From a checkpoint of a small mixture-of-experts model trained on Wikipedia: a softmax router, 6446 steps.
Below are experts of layer 4 (counted from 0) of a mixture-of-experts language model. Rows are named router (the router's row for the expert), down (a neuron's output weights, with its number) and show model dimensions 64-127. Each number is 128 + 24 x the weight over its row's rms, rounded and kept within 0 to 255. Numbers have three digits each.
Before each expert's rows: a language model's description of what the expert responds to. This comes from a sample of Wikipedia text that the model never trained on.

# expert 32
It responds to: Buildings and places. Nouns for buildings, sites and premises, often after the, such as house, church, village, roof, mosque, mall.
router:154071107140133113104162165124102102123094152089097123163119121135147155158171068108104145128102148155106098101140112145139151108099164115136140129143159124112150112142137123135132097127112083
down0:143188143128120146137120157147143156091121163145191132128133104132135125103118142136145119135156120111141142139098164127144124142110137135130156112159131112188170145104142120113130147150134135
down1:141118150124114130168141127158099095092160089128133114123122158136129096157138119122147215108132127119107105139136146107108138098100114084125111148081127111115151156120119123144116127150149087
down2:092128125143150137132141099145164131111111131097108168133150146158099144125112128126130140111083129138125139083136114139176123127137143134147167119154112114120153095118123115076164110151123117
down3:078144101094151131079142131093124135142138149156160106126125151110080178135118147145113100084115124108169105143140155114103138139131154152120124113093131136136167155166134157124114080157146108
down4:106085121106173113152155114159101157135118146167136106128144126161124124095118128122149041126122113101137117111139135129101142136131129139158117117131154137119124144133139093120149141088126144
down5:166133130146144077128109090144128113117190066178133095123119144125102103142133163074118091148119136137125149143099160146087097129126106123114100135103142126120148142159091127105128131121128161
down6:138071139113129138142169116123125112165120103170105114121129122118115096114107142102136117112124145153130182114126117119127114191159093138094109100083140151123142128144122110088132133099115186
down7:101153135130104152148117161048130129122105133161127139119147137117154113122115153153155137149164115114153118073126112157144182124122190124134170168120155113117106150116106108122158137142134119
down8:097168137141133120129165179088111161149087155102135115160153076128080167113108101138164141152141134070128099124164122111104143169116151144122144172135126184145127131134161142159130075147162134
down9:166130138086136150128140108138098146157163103164122150130095117165103140114126164142139174128114135178122152152136124104127097135166098101114092080149096111143148140102126138089124165124127173
down10:120084147152150120101147094159141105095120107111088108104108190135109164120143119165159207137118098112141142132141138119087167126143136148148125085122111144146143094152143097100116117119121145
down11:117153148125114156168119097106111152122142108178140126091159115174151114141109172128110105152132148138148149192107159140170111139147119148111098113154139108140108130147118089147139100142089125
down12:141160124114118156141083112160117158135115132170079136136120118130136089140144143144146123142110122162165155115087157125124140101166126133139133110151110113126097137148116127169126138073132117
down13:097101144103142098124164121067156124150132150099114119134103158139160119118122135129141186163109162104161133094124090155117124130121172117096097201108098117094098098097121103124091082125127153
down14:150100124135177132132140139084143152128156102153129100161129185093090133122159129095115149144125118106122116069079119140105095145159116132104099111100127141132171135170130076140147149098115145
down15:128135160114126114147094143111163146135159098155132121117144154133159087129143136109138042101164090146162162130071155164120120161133072141117129125167142121161132145119124125163169125122131191
down16:108130123136120112126149138125084136074135123122120107137132104163107154094151082141136157150133151141109089137109074117125135142105134123180121150116126148150084127102102188101137144126134144
down17:126102141092120100149133108163112108163127140160104129138143120127114147164127172158116154119113125094141117126173148108076149123125165136101132122130127120117104150177136132173113095129148094
down18:166149110149080075142125157172148098130132132147116169111138158124126130121134125148191103115099107164119131165156124136130101109121126124136146157167087119114175091142118130143145127142135109
down19:141128136104108101151146073101156124120121106130132181115167149140192140090112125084128113126139130124142117170134113126118130112130129174117121093096110145145143162101111146136099109144112145
down20:104170102138112122138168143125129123101118155092142150123136109122104127124105123095167146122171104110143089145099133095148137124077150169124153188146131152130128143132175150137125168130151069
down21:110101116131055101155144131192149139136096127135141101104139186133091132131154125102161166098146094177116111138122084121093139120107120122133092062115121143109141157114142126103128119109151118
down22:088095084145131162108081149143142113136154156151132138121097123135148118108140151176140063120112146139142125127087150091125127075125111135135117122111098147148154124095122142149123110151132065
down23:122107135148157155150141118084156068110074088132187180118153157104104114117125141144168141162124197135105116130129110146126135127110156168085107129076129155117141121138117089126142136150146126
down24:150119158134169137121151115150157126108136112159095117103143171106115125127110166117155143106087125174116109160139141124115089151137077146139130097133127148159133149130092114119179135141103162
down25:148140125131132154136121134113115125121137126155147147118144099138145136157096136113116125114138138117111155185144133122146075149113148102142152156134148086173097080151150113114089125177099172
down26:124145115110150157122123123090077142098135191111148124174106109130128127148153086113108120161121143108109075090140133159156154138138160109140175172119095165127139133108157113127083137132142135
down27:176082135142122117131143143149088150144120125075112156137137114107133138139173172135167199135139127143120108150123122114103152123132109128108109153113140128078103155163158149144137139141125156
down28:107118113105147114103152138085129135141109162093097183116147128119125123117104143167143094129099121129164067099191125130140100165133154093108116172114142158146098100109114114125116181130163130
down29:126069129117123077083145111124178106113116122153220087140111164151126122138116076142136107162162145175123129120126112111125159118128124126081106102087133074159127075180125125110118158131100125
down30:140092151092106132135122121192119129123148100138189125090158151111158106114087106134130036139126112140089155126121103125142133135110074134112155132134114120132140134102140140130145143155145114
down31:124096197136130115120136130172137158132092092126113104142182149100126092128118128143116124114146123117132193089106111123086141123128085104105100123111151154116175136116102123133139122091122096

# expert 40
It responds to: Abstract activity nouns. Abstract nouns for fields and activities, often in coordinated lists, such as research, education, health, training, rights, disabilities.
router:170150120118145103166143123101099128116091090146152125138140143132084104152123117071124142124127164134099094101117120145145123082089140115096155148099137131173135134135130164108116091128114114
down0:135189138150121139131089155134143110152113151130103111119128101126141107111143105118144190145112158085139130113122152111106144100109190183145170111134165129166156097128167115131163120132123112
down1:100168119115075134109167135173112125134147139119153131099120115096125115133145099138141139131122101123146117144180094124129124134194131123109143135126138083157100112117154143134100102142130183
down2:137148128126111141122161088150145131093141119140105116143135149155109087124077111115106041103155116091183162173186113107090119155142132118128111126106102096126133136099131096129121156106126138
down3:152091152147173163126170124111080142152112125099147102084134144101111150137153156157083135133116122133138065120124118162083088133148141107106176118162108130148131118124144103148135173147087174
down4:098133105127130132162121129163120126116167141095101165107183084141138124125124103158106026100158127084131112131161153112145130120123138131147115111131133156137114158098107162133106119133129154
down5:106102165121137133118115139096119123109100124119095151152155148124097126142124091129114195101116122098105135119088090139110167116124142116131155117120099173118109143165137140133097118176112095
down6:138170112124143147138102139120143165180116169074112165145108127123118128118137163156125113130164111078144115129126099126124119168126170153165128169152206156116120164125164136129121100145074149
down7:175098173143131121176132151138099119122162118150147116084103177122132148123095110139129111095077117140194165136097093152126129151142081138110138171180115137098139140130160115130119110112148108
down8:162125165112121127100143112164169149122118083156213142142134135133163125161128089109125146148120148151142108100117150113133146123092145128171132127100146079162148127140095101148116085127119156
down9:081122153095084131178139137142130124142088147104110136105122066125147164114139103170132091104128121123126106083179154128138119110103144117155093131140103145115090145100151120134150157156135126
down10:122084120088099125142178121125133148080123120106093123141107140134095146127157135093121134121093112155090182123164131171137116112124124116142149125144152168172136069108144118114122141125159150
down11:129147145123131126116167129130151124131089140189098119151112128100105108108099118124081125097131096115132145098166146102130132101118132135126097138135101085146132090132135139121118133141210088
down12:121099119139124133097167117118103141102129107121131076144105150122087100166117142089132122114146104140096102154143104144125072075153154103090119119147107099164125106140146148192099097138150150
down13:166108119163116111123160138131130141117135124089107118127141098136099163131133149146137223116093149135102101119154109113146165122087136144120131137125115114104135154121145145083135084147173121
down14:154164142132144125142100118151110124105154092162104108121111166107079057126126141095148086114136120134145143171109102061110093108114107137155129150130153127160171150129149126125163158120146136
down15:128109152117135087156074126096165145165134123131101106160146174125149120174110096098146147133143141101118118130080159133129175101125099121144142108088144091129149158123159127103110138094158105
down16:140127109107121141146169127128140149101104136130125136101135134190151087109136155164153091151174170119130090136147131147147074181148142126140130145109131124164148112120103146143147131151113134
down17:111135126125132158179161155125086147140127174108178136141096056166148121123125111165097097101115117095131099090169150143144152130160139123110135138132122135118133139120154155125119130131139141
down18:122158150135147102124129084109152112171103127169121155128149122144105125136095124106113160113119168099146140131092131145121133116130118149152168170099109146136179109166123091102139119113106118
down19:156161127150129170133110138096141143110088142131152102122133188162154092102129107109157162150138142136088088108131159123137147142153127106177142184148149111068088145112111156098129090108139158
down20:164141166137157140123107158190163102122141106165181097105137177151143115106127125106145138164132119148148165142138119117060134113148102131151135118153140096129163122104067124152150167130121146
down21:109144123105085149136143150138155147134117169118125136137122083122170148117094115160112058134103097143134122131150127116138129116142142145129153156158141145118078162119125127157126104176181139
down22:124166106154092094119127148088117133134129191077148151141096101127114151125161135142154179148123110138136126078164143152128175111110182106138135140141112135127132142151154121133117133139119082
down23:131159163115118131164159135093115131094103170077102126103133164093104152117152127129132153170104135178116108098159149168157126136128113109161190089165150145138154176114102120132123121124149137
down24:126147096123130113101103122196142093133120126167117120111105147130150123110107160080152112142115116180124159147142113100086123142135101166149104113124126128126162140145143102114106130109125129
down25:149153121167141137142146119104119125122151171078150126150110104135154153114128113139132149133127132092147104121131155121123150154133142144158141136107156109112141166108176133127116112117150163
down26:165155131156118127130095143116065137115096149116154114091118143151118141121121159138185179151150117172136122148122112153072163150101157101122116139177118143127126138147105066145152131111091090
down27:127175097086117102144138118104095120159164121131144118141174115100077098157104127120111172162147135151148100128119122106139142124157131115093127139110119125155144125169125173094139105156111080
down28:136128131107155092142168146173137145100144136154159112130116122125127132150088120100108154165157178119100109152114102117145119184184124159149126134140129121139153107096144163124136146155172164
down29:118139134112129140115110164107080129141095157117121163181088080132107115127118119137125187119148155163112109092139128098125154114126183133128139141125131152117085126162162165140097129156142126
down30:112171124093129108116090145124126088132128123128121138156113138132133161163122148099111134118157139112101101150174164088087107112092111127116153135156130130105157132141081181111119104153125119
down31:179100126163150144135106119117144132121121114179109140150146140159143121151137153146128152149118166155115098149100132098180143126092164106103164160130140114156093134087131108119092115125136113

# expert 10
It responds to: Person first names. Starts of personal names, often first names or titles after list dashes or in cast lists, such as John, Chris, Mr, Sir.
router:114167107122136119116120124176112131126146173158144124143087123100099136078089176153130141111107079142173154160121151153089128105130091129158133102136145131135139163140135100113126098103160139
down0:113125124139127178106150125134149145148166118122136160115122151119122130135175105159116105130153122119124092117102129123118122139148124139098120108178068145144098152101092174095093130101093146
down1:112117157138135150132143111129131151130093150139148155154137096160141114157171105152141048120154124098176149089081102103133142143141127148121139159109172124108148146080110137119129123093151106
down2:135127145134149137096117102127088166149141145132114147116124081130157084135122088131136133128110162124114109127131131134143112135108137139117156136140124140139108164123160157131150157124125116
down3:120162135118117108143149085155154160147134133114126132157123141108178127089057155149123155158093070139154105122088137134120115088121141111166174131147130113139114123131116108064124134112133172
down4:170144183135113135120090131095158138144105148128158116142139170098136148110089111153129186157133116151081124111104143159142146133137114143145144136068158093126184178151141175150154135130134129
down5:115115146131145123103125155122125097124121081176108140141138125150083099157104136094141169139137136112124158136085144102097099128096124128142154135132147123123093112167143182158079121111096121
down6:149137179146098148116150115104116140151110122147115130141109130104123133143107125172156173145164114127129147150132151116129164118138136099141124094171131145148089153181123095146098166094176103
down7:068105149092139119115188142139115105136137146142124136111127114142144137122062118143129092097134135121140094146140128157068157079134154143106146095101128178147121083129130110058129121131149120
down8:122159111165130109127116127109119112110094173133161145121133108155169133145171077154145128084137124113137107104169155139130158106150155137141135118120095147116139107081193127096194155151138173
down9:194143137187089136165106124130142134097167121151116100130092110096164077139126153143128149111118151123150110144106151143128142152149138164126117140130122073106142197125148158131129127145110132
down10:148166074124151147116126139135142107111151156153111121098073164096128148113122161104118167124070159089154138114137176155093129126132147094141138114146198100114134160149143147127127117139144132
down11:116098120132094092115157121144092163125131126098110162115144132131155146117141176136126073142106136116077174119171145114118151114116109136151166106118136132146149166089116122135107145113085095
down12:118098153125093134143130086144086169138095161154145099088125104118119139128101168138140144108133144123133112130119141087076097105109136154133160113096121130078094148156101146113143094153130130
down13:104127101130095111124164122114135132123117103072116092158179106148098146130126139118161093138170166114167114122132136176154162165134103144199141124123080130116100138143129097095117111144135145
down14:164141133155142108103101169146147105118130139143170113141148157145097079141160129122105129134156140172087145094129195124095129104142154121140105154128169052152140102112103157130157122165146084
down15:154121110115127127142150120119116173105135131097118082148176130119124156123111150177141087146097136135160133127107141160114129159123169155150096116114107147127102142087118094089090111128117127
down16:090137127121137094107123150105092127082111147121113134146094120099107149097126115138128078142153141125115121139159122098116131134128135110109146139161186095094134169132103120153129141128131124
down17:126122114148126144148137102132140103144150167124187159092119153121121116143160065089117076129169124105148128117074127128171105093091142105159097144103104109150096098120124129131155157137130142
down18:093155154082132136092135168178118133126140124142111103126085123131095111144134116155109081108132117148188107132165150160164101118147075141137138122169109106144161101140172118154086124158131150
down19:147168119107123120168109127124112084121153089130066159122136125161149136124138108130108171125112159108102094147131152120106127127135109181148135133101119097100150094110109141130134132198167138
down20:153131111142110151144139176086105145120144111178100120133119106109105155142082166122127178107130123147130123154140123130073146135125136151103140115108158130130154158176112166100122120112104117
down21:143133155125163122136111106170164126138123138121129103085154126136122132118061162125101141161143169119112118110137107111129112129104137147128110123147120106153126145111124087095060092116143158
down22:162152163118106135120135106116145146122094154147127155142089113142122127136127159119127086070095169146107121099154159155128129107149132134115108177122133084088082137154148137110130098137123174
down23:122095191140151150157102102133129125169135118135117171135134126127080141142141078135147117091106125156134165137154099086127118160117106163137137145116097110112143101172114137120095090116118131
down24:089141154153117134106103103099135096107191136118157149142113161112103151155165134130108132101157122146119141153160113126119088103161124107151151105123125092098105143127120059147137120139144094
down25:092113117116156119113139124146111107152113073149104129153141136131116108120124084136117140133156148150099122135138135108196132145111104108104090157098124177154137085156129127137152168140131110
down26:104126138119141096136146161129107129139149109081122138136106151109163126115117124133144152119073121146130168135126125123143142115135136085109140117138078125133121072138149119105157134135116078
down27:104149146129094132156104122105118111115158138110100115120139156122171111119168092115182059174130066196121103138116140131142120106143101113116158099155164119117133136083138139147114158120135104
down28:156180075101135136138109132105102119091131145147107169110093137127108168159113189179106167114121134161131103146162131098081133096139145096121104099147166097134110139141136163123124150124129129
down29:105169118113137110145129126101128168177096115088123113110126121169103144119172105087110105113114111121136149110125135130138167133149139129102159158094154137163112135122138117135127089094081134
down30:125152116105145125130148085173138109174123138166114126152149134113105102170103174135124188139099138162122100119173109129149163137152117144115124114199154107105130132125112115133095108108178121
down31:058108088108112130147101113158149134133119148110107125141117151134172137127119104100123130129115146117126101121110145136159110090121170118137134143155121139133120163155096158145085117139119147